Weights of a small mixture-of-experts language model, trained from scratch on English Wikipedia.
Training: 354M tokens, 6071 steps.
Below are experts of layer 6 (counted from 0) of a mixture-of-experts language model. Rows are named router (the router's row for the expert), down (a neuron's output weights, with its number) and show model dimensions 0-255. Each number is 500 + 25 x the weight over its row's rms, rounded and kept within 0 to 999. Numbers have three digits each.
After each expert's rows: a language model's description of what the expert responds to. This comes from a sample of Wikipedia text that the model never trained on.

# expert 7
router:530504528520470499485504552532560522485461489512495536508549503471498488510505501531501500493496479547510467504490516491503485510490498511505505498502464531472488500507518547532475497496488534535526483488465517463508480481502484518508484480486481459517434511525477527515508518528523496523508512485501491525522489531535494475464556540515527502518550494450436491541491523469497551529497502522469476526514500480444508512552513505497551500463480477518504511505499534539494557538455484481490504454479518508468529509529516493500532465546538515542513459490489513482496480497472491537498421498535511471467519500503492478507504474499500553506506487506474488536480492492446497502511481496481459477472514527483520484497459489513456509537517470481508525513516491513539525502479501
down1:530503526533492496499518507518544496499501528500448506522474475505502498541498508478520522531475500491490517516559549540514499468510512471467474483452496508558497503505495505497524506527503468518534519499531527501517483538486480522510459486506525515499493475534479510509491533486500521542469495483500541468542542557516469549517473516478513511528503519495494506521465503492536471540492467475515491532472501494447467499494531526471484495521537512490468463516512510491523498541490460511540507482504519487501512524494528479488501512485521497448538510485451495481464542473530543486492429505488524473471491523523485501482512527490444530545517464467467487527500473538476506477511434555505495492496485508459511508473496483502431481531488505482490509496529480494464486528500533
down2:479522495489465538483491546497515536515512487483487457456477488511510502520520489469479512497498498470494547476479554509512475494494476488521508490526506534485446529499497500490533509515526509494472507508493512506483458504522494500536545511451518473482496488496495447476524450480473482495497548525503519496517536506514507508490522480533482501515514473491543501471522426541476526517511487482548482516461529533517530492477548513518504441480501509515539511528496467510469495509531495479526496503514504523495473481544512505511475520483525460543456529493532493504467506463531483527500489469484511527486514477480472466481524529515575520504473552522472510478485524494561504467509452473498512453523516474499514507480464523451495471537493538460470465499519493508478493474517526
down3:498495500489505489523500470506449501439463548515533506525490486470461504509551477463466455515489481459533466508509522474499473498488507486501510515513563472528492511507527515496512537505497487493529490559502498514459521520520524493519535506457463476502515527510480518524468526503516520462455512485490540508476463535505519488502520526457516530485530531510510487530512478546499485499485487460502483516498513516526506488549489536474485467547524512467458516484494502506544505514480494504448538550487522464541496509511505478504496509515514466492491525535533535537515494499498489527489464454518523501452514520466501474524492474479502469556444504502497465509529482525512516494482531505505509497546513468518526449505497542523506497539492482500495519538533568487501495463500482
down4:525507451486502497491465449489465513442518481466467505485502506494490549517454521499532502550509481533500570468475511511493499487519502502471521502505491458508494552499484491454481446534488496495499470473440484487513526475490514497485565565504501488508524476495460505516485487496512469509519512493494508438498483467531503507494494534448481503526461488506491524482495495508499528498522485493536506487470537549458501490495496478498457537474539471502508518518512478516549514440456483524511499470525512480455511512493514484502496508524492490514474542510486497523499526477502490497496479542484481519520466540458514523502481505462524512502485494449473470490528542469506518505491512512514520535509458494522472490497461538469498523544493509481511475499527507523531449521482547
down5:496498505485504474503484498553527473526501469539528512477511509477524467484515497524542519472498508486483487512481531519459460547536507506479512506496469482490492569520540502507548486493524499474527487512524499438476514501511507465507501485526503533486499538479470534523496483514523473481479500527494459418525490485475496465522515527475495480464512525519495470528507473480537516496485500500516514528477500511501473482509495532464533543480469504517506449531554515495482513514491486517526509503489451466506476512470478530538459531499506478464463475507501482472521510520518504508504469432502463537493486505457531442509541529531502523486468541495483513489544504482514492470501493492524500491506557492469520480473498547480566545471498449507485474486495481502504490502512520
down6:519500527474496509507491502486526507507548502464537513561547477520489503517469504517476506489532541509494527489448517484489542477500527519517534470539522521496529507448517485507509479537532497451477525500485512534486487480440484515496496487473474519465530528518506493507528522532456487476508502510517503472504539518478500481512513477513573477501481502528486482492483489452526505500502521487463493485537490451455495507502494469506525523491536468485467509475515457491511544475440459496509506456491508492492483480455493467490500489460486489504493527539541502513486489498507455468520459537478462556511505504498499453509505489478479482544545465525499495516513503505484502504493525532487492470545512554525524529460456488477523533521490478485458469488506504479509521501443486
down7:528535533567518490515504480469495514481499481458506480504487483487501474485534465481517569516518448513492498506505477520532479546496490518511495501514500514523541497518529496500506469508530516507512506553487516506492525464476457496546487478487482471484523453505462483511525521535518517463514522524508532486503504481462464533511492475511502483502493534533504465513521472528459544465507477562501495472535475503532504486472481494445516506486442534502496562544473474538487516497513539489489529504488506513455520503517483522506499493523551485507491494529485471517529536503509496493493465532480480501547495521492475552543513516495442479541511494466452484520497482512477526507485465501526485507504547521517452497482484508510535481479515533487457540513494517511462524487520475
down8:477492547469511505468477502465456510511495504521487547509491509502502467503497551500463545479508474476515509524549536484470508515505449499509489492452502497465470495516491520515546483532503503502514506482548442506515506476511484503507524492523546489482517503535488535504519540509517505483487503490512442510487504484514467520497525485499504505454479444519449487536483487553519461539522506433540514550466458508517502482510530479523511534478538497499494543463506518438458521467467508487476477471463503512501504463491484540497495514527482479503495523508499501499511497511515525515499494480459514529542492483477497529447477520500492509508483529508502487478522477501463479487486466533481477534539470514568503522449477519508465490530508507502474495480516505506495541545494459
Pipe characters starting or separating table cells, plus list dashes and semicolons; occasionally sentence-initial words like According after a clause ends.

# expert 42
router:509465523478522507517479530521505491510548520526504501509489508496483477489528527513533508505476463530532458481489479502505437508499507530527504479536465502520478496496520563486496518484467532525497513489492485478508483515513483506493518482492481472563489467493469525538504529515538501508456495478535528504460501489525550502502539500507508521554518470485448505503494497459517512502518506523493475541493487497444480517539507516484514519465497498481485504552536527526446524484476506518493508467461541526503484532487526488486470484552537528545503465512513475468519486482473503488502424523496529473471493471531476494518509478487466500480511516497482466536535460513455521533504490487475458506492522526463490457510438487542478520531502500517511545522522498544531511503497499
down1:474508483596524490519526446485502482507506511499458473496475488493561499485483512476520500450514530491525496532484490490527529498526524478505526488486513481490473464500485497517535517499511440476472472494520480573503470505469471488494476505530492491503496520521495540482527494506497487493503502516487493506443473507467489510501496487491487534497521540486509499502463505494500513523469455492509529480497532488482516525539490478517518493472491531518492464458502493476519477498501489476459490566515469486484491461487541451506485519467520475503479473497530508494510522479538526517488508484486516515513511495490532493514571505489491491491498517500500518509536437568469504547449491495469530495476514490527457523526532505477479432460448509535490480490483459485515541532510473
down2:525440508492482514439512504536535483492492488544506524480522495531502484484494476513462461478536513513485529497505479494519486527437508486436489525489538500484479516503506503512508478482477543502542482505521476519436507485541513503502454453516430473496470529489485522495527486526498543499501548537536500525480546516469524510472557507517482499495507514508550518469481506520540502539505493519510511493527481527538496500524500496523465474515490460504509482510485523531465520512527535468518503533433481482488517505535447456488494472489521495519436489484518481538500505466482525526512480521516497504512497515504493500501492465455490483514566500545472542507492456501518490523488487532528493505491494498511488498503459550490474497528484507504474521527467503528485491518492498
down3:476516479483466535479533501487512481440477458545504528484479550464506519491489528477493518533493543481519473523476523491509486525507479482492491491527444515477460523500499504540540505498456539508526456534441461474493539462544495532510464549501474492504517494520502483531516477516476512511483491533466505507509510537545496532486460489486509513522475499502537495525504467494501510458537488529478465522529478468533499478539520504511549505490463474473535525532478466484500479540471460492478509505510502490520482550468523475519530491509504516456471518495524534483541505469483520480463483463531487503474488482501448514488478497529494498462509543556508511501491498532491508480523496466482518491518515479535539523459509494482499491500481491502502453483517520540478523521463509
down4:503510548509506522529541521499493514494504493471497516526473520518467486533513460502523505496508504463523474522516473499476529448461493452519512469510518466457497437483515481519541551534515548491491517511477556514518479486470520485531459462480516535459533493544503483552475545512488484503507507508492503535528528517471453502513503477492509531470506496471491501494518499505481518456485539506514558491524544538541506466486483501512498514506547509533527516516474511503505537505486491561475524488459545493485492527547508479499516495513480473468496512507485503515479503467576492499541512479496511526484505555450504479515547505498475501493491451570496483488503512501459491485463478489503503514536517485491494515502512485506477486494492487497532515496463495491509523553487478
down5:519470540524528498504497489519500505470505485459530479493478470503517514452493493500496462501537502465473486499509510506507512519523492480499497522565501492509476483517472479478473472462528530444526501523436460474496481477473468536517534501467546494502549506516480445473497520478511529444543492505481490476544495514461498522454506482497505513494434520485491443517454451497499488456470517542514484488507489519511466505481517461501468485510504464503497512520500534486574485540515521484476453490502477523501509485482503467485464496488523554495505491516501509483476515487512509518535475487492497511446488492488527513492500518520486488503542507467466482484521529509505504471495512487527521463456474468460511511440536480520540450518509481519489528528482494488504499485505539
down6:516476478506495501496500510514502539503497527524495513519502505479460471478485517499487480545540537479494526521470513529441503474519462522490480499552518466512513522495498497515467446479550515567489482492526507515515540503505501499487499498522491524540519488478513510464548550472474498519438537484479520513540490505535530468490518533460499500532481522523489474524493455485486500501472513547499498490505512430484541511495459469518483546485468527516502527516476523541498524508445499482512508502509527500528484505481504468483506502520509519534553506528519478536497516467508508502520437475540493507452520498498583488505515517504470524532460494512464507535493496475466492523439520524487531532477538502486507509496478505488479535500505451517500487485497503537506512486515513
down7:523543469512484500487517468524481506509507502545475474506493489468508548505503488476528488461490525473507481508509510529479488468514486507523456480520445489498506514499532504478509485532560540516464500452498483479467478502472509510499543524514542487502470506494521489498475466542533480501465488526528525536503552492528531490505530465513506521517486518468513466489476497483510494543485505492493466502507505496432491517520516496463470511479554501474491487477462543474498530488503521506512492466462499481510547503500459535523484501445530497508511473522483503479480497441521526504483488490517496520545502474569508458515481469525474514500508465491506462525499481538488497506535437483530507494500555530513500527484505526515465516524478489524523436558518512542478491522534506
down8:452477456515502502533498509473467524476531460532531504470491497480528507533520489488446482490511535482509524509489479440494526523483517467458518520456508453464512467506534501502487506493560491494467506458509522488492503504537477488480459486460511501505474508451560511506499475522507488494511503456520479507520523504488523501519515487520499474448543514482472469521492488474534491506490536437466496483484534524496525493523489527490444514496473537514555518501521473543468493521505504523510479521513477493475485557528490519553482539495534495467491489515537518471497474517519493493483518518485451502507491524462486539479513491541521501476496462481520501509498474471489461515500520485455535492454510465501516516480487505521516549551512500489458497462543514503502502481480468
Punctuation separating items: table pipes, commas in lists, semicolons, and the hyphen opening infobox lines like - Full name.

# expert 3
router:489480486518490504474490518517500456492534503440492430486523518524483480448505520539497501503476525527524480504483511518497500497495495488519492536497481516466438458541514560511520496461496554514535496475464479426525472502466499492498518477495491530520491523502466497521489485499498497508492524484488494507516511517509531533520469507494485533525495494458475525514477501538497545560501502530473536533494490472484461498537479514524517501458501531511488499490550497476495495499472502537472531450512498536475514513497521531463502466509544511541523494490455509485495514477489523497502428520544488505473482497503510529497472521506499483450485468485538503526502458488494498532515498479444479534467504511468487477483520483528490496477521510500568548486475534533526527504495477
down0:487486517556524542472478504499482515470484454505475507481510499525484496459478487467521515514460473529506557458518534481507527502506492510530495487498472496531469511520483500472454538522485474478532514503536491546550493510484457466541487484498525486493489500490510489532482491506487529506502456543468469467467528450524498514469488496519502474508499482510512505481496523508521464497456532476523555519477482476457516507506485479508501503509497502519479437500466528482491500501550462527509470511537460488514464477487484490473445497520545488473487489479492487494487472473499498538448503455493486477528470508474512523453500447512477497499533447526493488463518545515539517442518506507487471500486466465457517483518524506492474504477489495470514514549513467529496499537510524
down1:529513489464544526558485482481460515539491504499539482486495505510491532479476482495494475510481466519447505502455489496488480494501467492535511516487504475517508531542478499453496460524478488515499537493527475455476515487525458469502491527506526529547453489514511495504476488490475494498513465506494503479471498506485501519537515521472510515551505493513476520529470480493507492496496515514504528480495504494483460475522522474491485490452478545514513468513562461474504491467464528509529444509546531504494488444504498559477537494512517508492512481464508514497496473519481538504507427476565510474469460494517464500501484491455512475458501483496520514528518499487517463465487475443510515530485522481499487502543501510528488544561539488527450492487478491479486507506534517
down2:467444485482515466507504454479492518532475504472518510515518494469510509461523502499519453455502480445511513493531464512466500477481499457502482545503461476503473520535536498506497491486488467498500515524536483503519471484507547496460514533494530508457491520493506436503517512472524486471502474479478497468496455522460491470508496490478486486465455521461518500520540511480515486518481533461534515478482469473527503539466502479515503526527476518557518489527499448487490532483508439496532527537524468478536498489454488480542496480457500465484527448511514543513499511514530526489509498524529503512482547525515494511534519520491483469531551503526513523471527491530473482486493497501510548491502538518498483489518535455497528533491527527453496487483484525493516510485529525
down3:528522497507502494479519495498548503520499498499564494547552530565470468489507457486477446500567500494548507506450550481505486482517509501534535496525524469502507505495485503495478453456532490494430511491492513513560529498507472505533546497485481501429474536505519499496495512506463511453500539508497496465508546510536520509489501495493516500504516462467546501498529504497484437487511498520510474516512484542505496475566479513518503541520513516523500507525503500488490457488498491494487490508533499492469463454476515549517486492478467542497474493499511500505515538530474477478516484479529481453499533515516549500475517534525517480485515517494505492511503511535497499547507524465507494520497512512484506535494517516510463526539497519506465517496558477496483498514526480
down4:561530520538463520526499498513491483524519482472472527486476555488471491561499476562520478506452508465500480528484475503482508492480478486528454510506514502511543519506505548510485514476543481486492478456482480491505481530484488456464518466495477492466503533485532474481471510477476498498516498435525511521502478489459509481479488500475490487523490485497504509519523480542491522540480510486486516478483548491524476504510501497539489476505505549529505495488457523490513432548504531537553478479464501464472489522440527467507483537502516508515482499515483526499484501497526515513478488488485527492499490519521534514504496518498472533528535484491466488556510472449458538484507489556496514500515531485474482521503469471546476508509503516487520463513556491497467492496535531
down5:509539431500489482486512485545459480514531526495503464527474466484509525518505541515461521514524488457511491522521492535523468414507562508451481546507459496520490500490484489500505504505511514508523490482496510525483497566483454483519521458509492508453475527521522473494471480515496540467469508490512503498463482537472450573504501484513512499514502567479510520529512529488492457485505530503520493501509479506484479460474493493549492480490462489468493435501481484515499487514507478512511544460469457486501461457491509507490502490532505474480514515489461493492515530491502490508507486512474478513520477471505472500486485492492478526514500491481505499481502489522480510508516487484551494519480453464459468508516519489518474493539475488492494565525453489517510531536509464
down6:496544510523491485486480478503507555496524465519500435456476492504497492463537506503478562434481486513490487528523524532474504527515492530459452527506536491494514491564491462491492517510485495480511528497514464509538505507498537535501482501488436478483497476521499511500463497517447494491504478449515526525487479517459504481542499483510514465476523495456553467503536510503501501480468496495541473481515528479527521517506436473473490492505508502500521498484501525495535488469522502476550501502495476491498470533540525471516521502478475544512497506517500468499471448488523495488545520477499485487494471490536514502545495501507490546489468486523512532539473513551474516487504500509512465503512505482486479463499521419475477521448490526526478490498500519501524525474525488
down7:477454523493501519548534425497556500540469498541519498484475552512533513518492507541502476500491501455543523526488527492513448503511488509483467490491496523546500470500522507455510477452509513496474521557561487506498478541451509526494518487532482517496495493493474497496487516509493470491499489515530461536475500526507470456482467480512473461507488517528486419494536477526493518472532507527511498504486503491485494488463512501434494460511503492472498446497501519463481519501530492474478522510489491499493474493518525530513488477489528477497482496491508542463506453517487454503500515505471484532454492456488553511513524493483468511494497538500507502528512512470540510506532501485500540477509450472492505490480482525524535508555497498465487509477515495503477449509506531
Commas, and, prepositions and temporal conjunctions joining clauses in running prose, such as after, before, until, while, but.

# expert 22
router:473485530507445478483491563502535517496518476470520504505508506469491489510460527501524543514477540480546531483498508531481487585498497483510495499500488527516491520555469514523500477457472488496504527508510476438559500476496540494533509508524488539504492491505519504476488472498514493486521520457516539502510476468502483498497514503477497540505522479484491516516506494480461487515524548504487481527504491501490520514529481531554551510482525485504504514488485489518485518510503505493530516502465536538497475484486524506465501503537506516532550489503444516471522514508473532519489505477520493418437480529491524500498520484491506472448473530471564497524483500531497485448510478452474496525477476494493490489457468515469483488482493534501496556513499512493544478461482481
down0:494491506515529545484496466492450534459512517477450489456553476559515475545536530511468498482520486524510508510495517510524541500502490493485506512529509519500542493511515534499550488536461499525486497471507500500518561471466518512519528497488525514538487495490459531505461493471481512485468538465482493481496487519516457537451519494519496487489560497474515510475490488546528498497487503509489531496512506481482485505461465495488494458539460516529503483530519562496488518518503500484472477444516493480490549514523501466531510484504469455542525531489551534541497489502483500496547504535490501534553496496520531505518491481495461490498492480497471473503532509527495505505470525540461533467505532457464549522481537487479510483536492513494508536508516519515505469505491487
down1:490518506561516503491500478499413518481492540472482511508522510544515504489493502502489478526497506488525514468497525463495485525505496523526499496514495484476515494502481509515523495481476539489521561505504455551520459511475507444515509512502512478451532466491512507501508464515525468515464510524462514513515490497472522537530469462506509466523493541445529489504522465536474516517488475548580533497500542510489521543521519479496484523544494467515546502514492532517494534534511506522464467458534540496495505520490469498478494507474492483513494537465493487486480476495549481516487536498525504504483499503504483519462497518499495524484525527502496520531447504518501530484531477527538441464510517553538476516460480490517472497459494483502497522493499477459475511455518483
down2:511518509554525501494531491487476522467458468519518494488477475502489537543479513500508452467529465501487441486458534502514488513514500496530488552461515491518469522521502518491517517518503487524525483520544538537482510531543478473498533499480519506528548468540506466508494439505494492499518529473495477511503508488489526509518505550532483554499489507527491473522474512487439495495511479534492493485485500496534500472524493472458517452545495493438485547489515507519475465488513472474466504508456500509547451509515515482539503549472478551514553503518508521497523510487527517528519489479477504514485494510475532526512471510534513518520514520508489526459519475517473536516501478484485479463491512523494516534465482520496533556498510477491446503509478536514461481467487503
down3:497468521534499486517498515494511476550492533567535461465494510480520491483561516494528464521551486544477495529515488490440520519501506491469479508510494488478489478521530523552498496448565530460482464536506495485481482472495509481455487515519460517498493515518500514514541476506507480494471490461509476493554499471544517506498531474505503492492422488529486459472489446464499498528502496514479499464488484470453489500522499506484515551479488504523487482552481546508507502497501507539456477517495513491502502532448468478508498481456505525507483484506491461508510502498514518497466479510459539522523508509514508492475491493520498495501536456506469473504504498482488481539451499507541535490478539530494539488499468493503496495485478483481483483514474534510475538482563499
down4:557472505503504506516502482491505486482460493544501475536507513509487484524487454423489476544509497493526458473491498489511517524491515525483528480452476521524484483462493535512508494499510534469533494478512461476497524470498511502505496519533512459496535522528534517502552525463498479460549470537508525502527518488463515493509526531493520517445512553542516483507480487530514510546511512452526488477518530512462516508515540492481452504496535487472487475532544546466478505557486481514504511527465513494513524485528497475559472529457492512494455507518517501477498500472477477481530505501501490469490491524498478463527523498502463487489525447525505521469535504495509473435511525521503505494502485505489512552548485486495490479485495501525547497452503533527491531517488501
down5:483490497537494496487490501515493478461484456539468504460489518512515521484522529517514499523489546494542504498533508521505537533498477497530509470502518507457534468493519517521495466513502482552499450493505528489475495450482469482527485489552466531479509510517512520494477491512541493497498498528490510482518517493503479474543529446443447473478573516501458486536502519472457521497472449469510499486472493494549489504544541507454483511477479457511503471502529475515467500498438496493502441524534516488465477472523517509539518497529503496507487537520487472484506496523529510544482511465547523522513524517472475484475554500495511479509536475487469527498515511529465493500495496506487550515515485474484521514510522533482483515470510468491485465500472533519462520468531491
down6:488540528491499488520475512486477506515500444541513528478486501507519510496560507515472497463518512508488489541451445492510528403528447506508517516453457522477489519489475473471527500504470542486494509497466521490559483496522528482495473502450521486533507508496535440499487491515480503490470510511498510511522524489506501481503459514500465519506514468462561518440490517468546492481513493491525467500474501497524506525483498474520514517511471513521549480504514515495474455486457475508515483526488514482482500521517537529525501500474494503532473558467458509510505489500504511524510477453446520490485522534488488527499475540529491487460557483510487442502478532497506516492487533453466513494498479496510474488505518495523490474549496490523522490485516538486519492498489503
down7:538472442495498495498517476470485498533490515493474466495520452471482521531503548525510482527448502547501504467500491529482526485526485529472507492525530469532488528530488493487505506544525519541519501552486535495501499510466524540548498443480533483505533536497510470494510480456543503502495477503487481523458528502510491436502477461438484476523475492522512508523508514486517494504484494515522524488488503533543508452520498485484535508481562526505502517492511555529491497555487503490428477500452504525504533453519465496539522502536469466480499485521496497449490496531473473491540542460463455508498484441492519497495481486501486487507516511502488486512482516476515511479505476478506524515484509506518482525527525463515490492475494540512474500481503486491541488515528484
Inner syllables of non-English names and words, often with macrons or Cyrillic letters, like KwaZ-ul-u, Taip-ō, Ürə-k.

# expert 30
router:441499479484486473533466516487513504497497526494535484487503515503548456473491544549478535496463486508518466488522486514530515535492477496480519480514465518434462496505543478555539521480476526488519523533481513477498455511478528509523512511505479451508434514492508492501463477487536490499503547479463447493516521486460455496488479538509503516523493495502492491484452529454457496491520571460517488536526529481513514493497478503513488481477501508530532486511504517491502529499484529471514520508478499509485490505505522500511497508524539518480551489487500498485478506496487489512514456478474498438474514498469484496516483510520518485489521557487497537507469518444488476512551528486460518500491508481509468485518489554506429506499478512512499504516500479504534487460489438
down0:503501513497481495540486517477529490495508489524514489513503511518494529538439494474530521483509494436521471546478533528516525452476466477454499551449496504493532548502501453492477469455513481477522518490502498501501546484516481521492449508536557505534488504511465490548514545490526517483493493496495487474514561530464518519498538526485539500497477550523456457462509520483509474505476508491488495477478475494474443471467490525479493460498488508503503493498445495473523476510484465497509515474481484467515484489560523511483527486481513530497499515500548473470493461481515548516493504531509472486518488523524457502462482528513487483482513511505516505447512471488515523472509460469492505495459520490485513496483511519509521527517535517485506455501502530476479473494438501
down1:500488556442509502482528503464510528478472488457503481488466467517538498522526533527482496535475480505534442512547475445473521513506486477468460508453473488520502436473538485446516524525498467526512508497576510495483494520514551503530484514515509490459502521544531518526533497450470493536490497491509511490544550509502508520463485481539478511498517452473495461503531523504503536526492551472484512525483486501511492463464523510480510485490527471500497490492504491486542503513507504497524523500514492494508521546501504514565497493476493500511496471503515492495505561487541472505465480485519527503494564515500520513496506522541512514517494539465513510475463502529495481512502503499547506499544507493523463544500496492461503510479491455500494542507517490477500532516486520
down2:526526531553516536511507507455525532480483521490504513504517506483508470470511509474473482516492522486509525492522515530517523442501483477552500470487500486517551483513509462525454524515454448482490480527501516519537483526519506456505531513537491518487496466522472557509556517496530522486535451530514517529505500501536469494482489522500519496526486531523498473464498477526445496491499477513510524499505501507527480526479519482454534509483469509449553504543496508502502534490474468489502499516527493519514439485480494478537534517542501508459497479544524484478550546480483480483489503517503514506471524448540515486521546468485481499473515513478527483489519485513493489473493502509476494503475525506444521439493524527499519510499470495492495498547517472533519452511535537
down3:530493461502500469497534479490493500526444517501540487503510479519436531505471513472461460483493535536462544463494502492519508472499513526484505510470477471479500550520483469508490500495500496488447481564534530503523534504513510503502488518455501471531501488475499503502511509461441514505515503470473466525505477486523505480494506482523515559499520492534485521502513493482449538528532551528484501496493508483498520517524499513490496508463480514489538456450491482517515474500539516520528520526532505526473495470538481507505452508522519483463527504493524471491495497462485527467469529477476498494457500455476484507479471535520522525506532459489487472486514456499521478462526462496545488542516508455501508503460476502468532496522492509528539481457459527512479548506539481
down4:479496551523515518505527471515471517517508466517523464520556506456508452511485498469496488515494521448473462536457486492501513532501507528459524522488481528508507462464500535560474493498526486487486530452505518489498563479534543443490512526464498524500515490518496483488477480486521488522473459540490466506480471462496530457492489469504494498498515458495502553507470489466512497502518510510532536504505464435523517508511500486463531464510524521528534524497490531507506494534446546486552520467458487498472519507448492497474517522521487505544505517514487508493481524504544549539482476495516536491525505490460483475485507502549499540488504504493486497529533513496488538536502478498478482499507490498513493481488472509452511489499524482493486530531488557485489510525504533
down5:509507466540499545544510473495525463464500488522507514526480506477450515499484461471487494516472486574488512452489504493475516511520542522487507494489508465489547463532523425478469513485521518500498439475495505480522505471495501485508533530535469473505467505505517512507498468517509486512504479525478469468476504491482516518475514489471479520529472504443484486539471544491532537533493485491476489483508490504494480541513493451504455505462457498501471541516479485487502504502488494549528527515470530544528489498460490483447478507496504474530480520456511524464489548509553483496513478469527536563482507518489522469476478484471475506480528438517507501469476482476524492494487512527531498519455495503461488460501512491533515477476510471524534489511503487508483499516478510
down6:501515504516487494436524528520509537520545454525505548480506541511503509513502515485485475481467546478475455507504494514512544514496490474497489487526475504492505518494507450473517501487497524498497520542501537509519499481486547494484480484466493472500503490519513507522460498459500500497479526512493548489498509491534507508487451524524513494507478482473495471440491497496508537527488525481522498509493496482463506511469457503546522550519482485506529472448491496532505489498452490487526502475515473493519457466515524430490509524488522474472462536476486463509487502487503525526534474527519507562481511489459508526586488530470513495530488540516479494470488503499485503478459530507479517542526484543482520450482543500482463494527461508474505443459526475485536527506495501
down7:469487512517526513516542495488521518490514494532531478466524465529548481484549466495502513499461507503468493444447537478478466482417465474561523523508475480473460514517499550516482446507535534490486500499490492494505502531498507503513468491508466513457490497499473483501477522481532492490503525490486497528482506527542514495467501449498493476528514495480490545470498511534515535491501493510483510519498452515466519525424476474478485526501520516521513487536479504456459485472530471513510490478512525533508517530512504506495516457503550524525457492469525502462459486494510494515438482505491517500482522499494491490493487502522491523473493493481530484464471535474479500502518537502497480495462524488475467502469470497519481502552438456465518478510508497508515480508470460
Common content words like art, song, design, original, single, often inside parentheses or table cells, plus stray number fragments.

# expert 55
router:458508511512507496514508531508495523505532495466524483525559539482510467501471508496539510519466478497485522504481550530524481629503532527477512500509483530488478521538505540530462539476526499490520505476499497485471511474501486513500518521532491509490469497470528500482517517501477478510519488464525495465481469493479492496507534525486514488497530527488433490518485508449480505515537494479508508563521513497514480512524519511506535490497500515475504504497504468504477512536497493480560500481467523536478535496500524486494508534555502541513516461533478542448494510498469496491536511460526506456491473506488502519509515480488510502514477525499543528501527460507503472488540493468518480499494494532496516474492484540463485536440488533518538538500533525520504556502475507
down0:492493506479509475533541484490498503564477545495520509496505495493498518509547529506531467501559482478523491505500519489477470499555499461490523510501483470459503503474523473478514517525523510477516518462510507513474512472459480529519489511479488469439517491533516477502486469532471507496499490514499514491495498515487502520511534479478467482475491480449502484496505494500500515505496478516494475441464453486554505486474493501530455492546519490506500484451493499484485536481504497567525470495477484475538489502491503482500495510455540475535503529523530510511455494495490480488482524479479551489514466510433546489476482492504489583498515479528461470472544459513488452509479489488498471486497521547547452490538454486472524514481494519507506487515486523537507500496494443
down1:519466561518487458493554496504471492502447541520491476484475500517480475523489506477476492480519510483495504506484553499466544547469516483495499461554507526485496503517535494491518496481514497489495490493453478493548465519484503508536487505512526511516518567488437512513507514465487523506456497484524472498478505510518492435528543512485480495503518505469476540514493500544483535490523452509521519524508519474554513544484491447445508496506525510499490499517483499523439493497492463503529456488508523480480472542533500491500505549549479465487545484501501506478535469522466470500488542475491494496481491487531508498508503498448535482505507508500491491487471474512485519537516522498468493518525501510550484480513519500486512552487483544511517504485492552520520488475501559
down2:510534499505483496500508503485507486475529478501511509515503499496539491529546514484490501522498519456512520487463522524502493474469536465496531509485505524512551473515477458481561482516485522552498534553475461478506517527501460513447516487484508487502488503551473511475484498470517532502484500469413510480498499532484507470525508499464510524485523530506496508526517507489477463522475445512507504496505527508515465519464527471493474476505499436509525494506516515489519518498526491489529436507489491514508507501505511503491469492493486465467456474453489511531520444529519497463503499504541527474509525499529518476524548476489496521519523494500474511521452474486522492515488546529583516437532557506509492499501486478475466545510498492502500473526499455498477544516521484
down3:481508475510489526486498504501513524533495557525496494489531499532479519485499468497500510488522491509419510487506504528497483540501508528460489485552552480465495459466486498490466492555523475498558481489503495478539536516544471482501530531508522531485516508492520519496504506511488481531483521510524472506566503504542499542509484509479461484506495516503501461491487479539519438493521491487533526496486517502488478474532481488513549561477503475528526454545551507489545533547539523513540508505524517517507553493494489501517523530479489492526510533508495496462489494496499489467499563471493495527478478480457486480548494509502523504539516476480526504530460518505486496483490481536494528494475509532520480489496518488494456483468508526495503520490447495496514544489492433
down4:511488508491521510446483522448513484480519500509530532499471469526501491496507525521509509490511545517481488454525477538450520478507493450487525495516488495502495541498462508496483511509505510503491499507528494453510538469532490473481475486528483523472474523490493530508503495523486497501488473493498476454480506470524490480489498493548500508525504505524489532534517484460582493508481504504503506505500496565485497485419470493541496511493482531489488507459513469509475489499490509480493509462551500531466545477500468462517489453477483457469473528514481500503459498461513481500488544475456529481507511500546543517478480479484520528509531514525482442499532472504499511470523491503519550528510465488489464481510466490468439491521500432503520481485531509459471479509519547
down5:481525502469558497488457468535492513522507483494504475513503545481482550488522478436499506545490490515455495531487535528486515516493495489424480537494534488480494510456485521515507515496497529523524521507499507497462561477491519470481516506479511481477489492485519473535526505465497493515505485533492477495503480478481504477486487439461507469479483493511491457459498498541474553514487466481489446509560455506474504505511496494476523512493451529535473507481509532494486487525516502512480461477514471526519490549516509512489503445544491444496507526505525464507464519529500464501496521494512522506498482485538485501449493518519498479502495453474489503466487494461517508540415499486491522491521497495481525505508500524470505502451476508523513491539504499561480489480518505
down6:521495571481533521520523476462505490455515504499522487505519543505517490490511532503497486512482470490472526466500470543488504507500510516489491492527495547484501528478518504511467522564510497496511525438499521529495489495487513522523544475467576509489530464450450510506539521506479495453526494549494493526488506498480490503523465496571522487499475560491470507484490515502495536548469521484471519484510502523520477491564527499504496580504495529509463492499509508510498485517493518493508507529508485473502518445498499512470491489474477490492502492517509515497514439489511477514490598541494514536504526530452485532477531486533535499499533521484511539499486488527491521504466520531476497514509504513488480508470468487523499495485497495474451496501480462490477489501488491
down7:502503507523516535544531494553475473556482525505499513516477518472485477507493503514516507547483489531536494482501517519520486516526536499496479514493528467506519505519426476461516497550528519537504493493513441493484454455492503489483516488485493514488529467472514492529472503501519480510500490490487518502506566459515518493481536519480499510494500469559485511491520500482462451468485455482505528484485504555517515484481436461534470524506558517519496525496506482522491486490510477503477482504504529453468517451508548476454477516506466472485481477473481502494507532485485534519512521496465519523498468528489447520508501506506508492498502506476471466481448500468479487525510468527428462491522434499485547469485498528537504510491504493495511511503501476477498518522539508
Second syllables of personal and place names, often foreign, after a capital initial, e.g. H-ur-ley, L-as-well, Gi-ov-anni, E-sp-oo.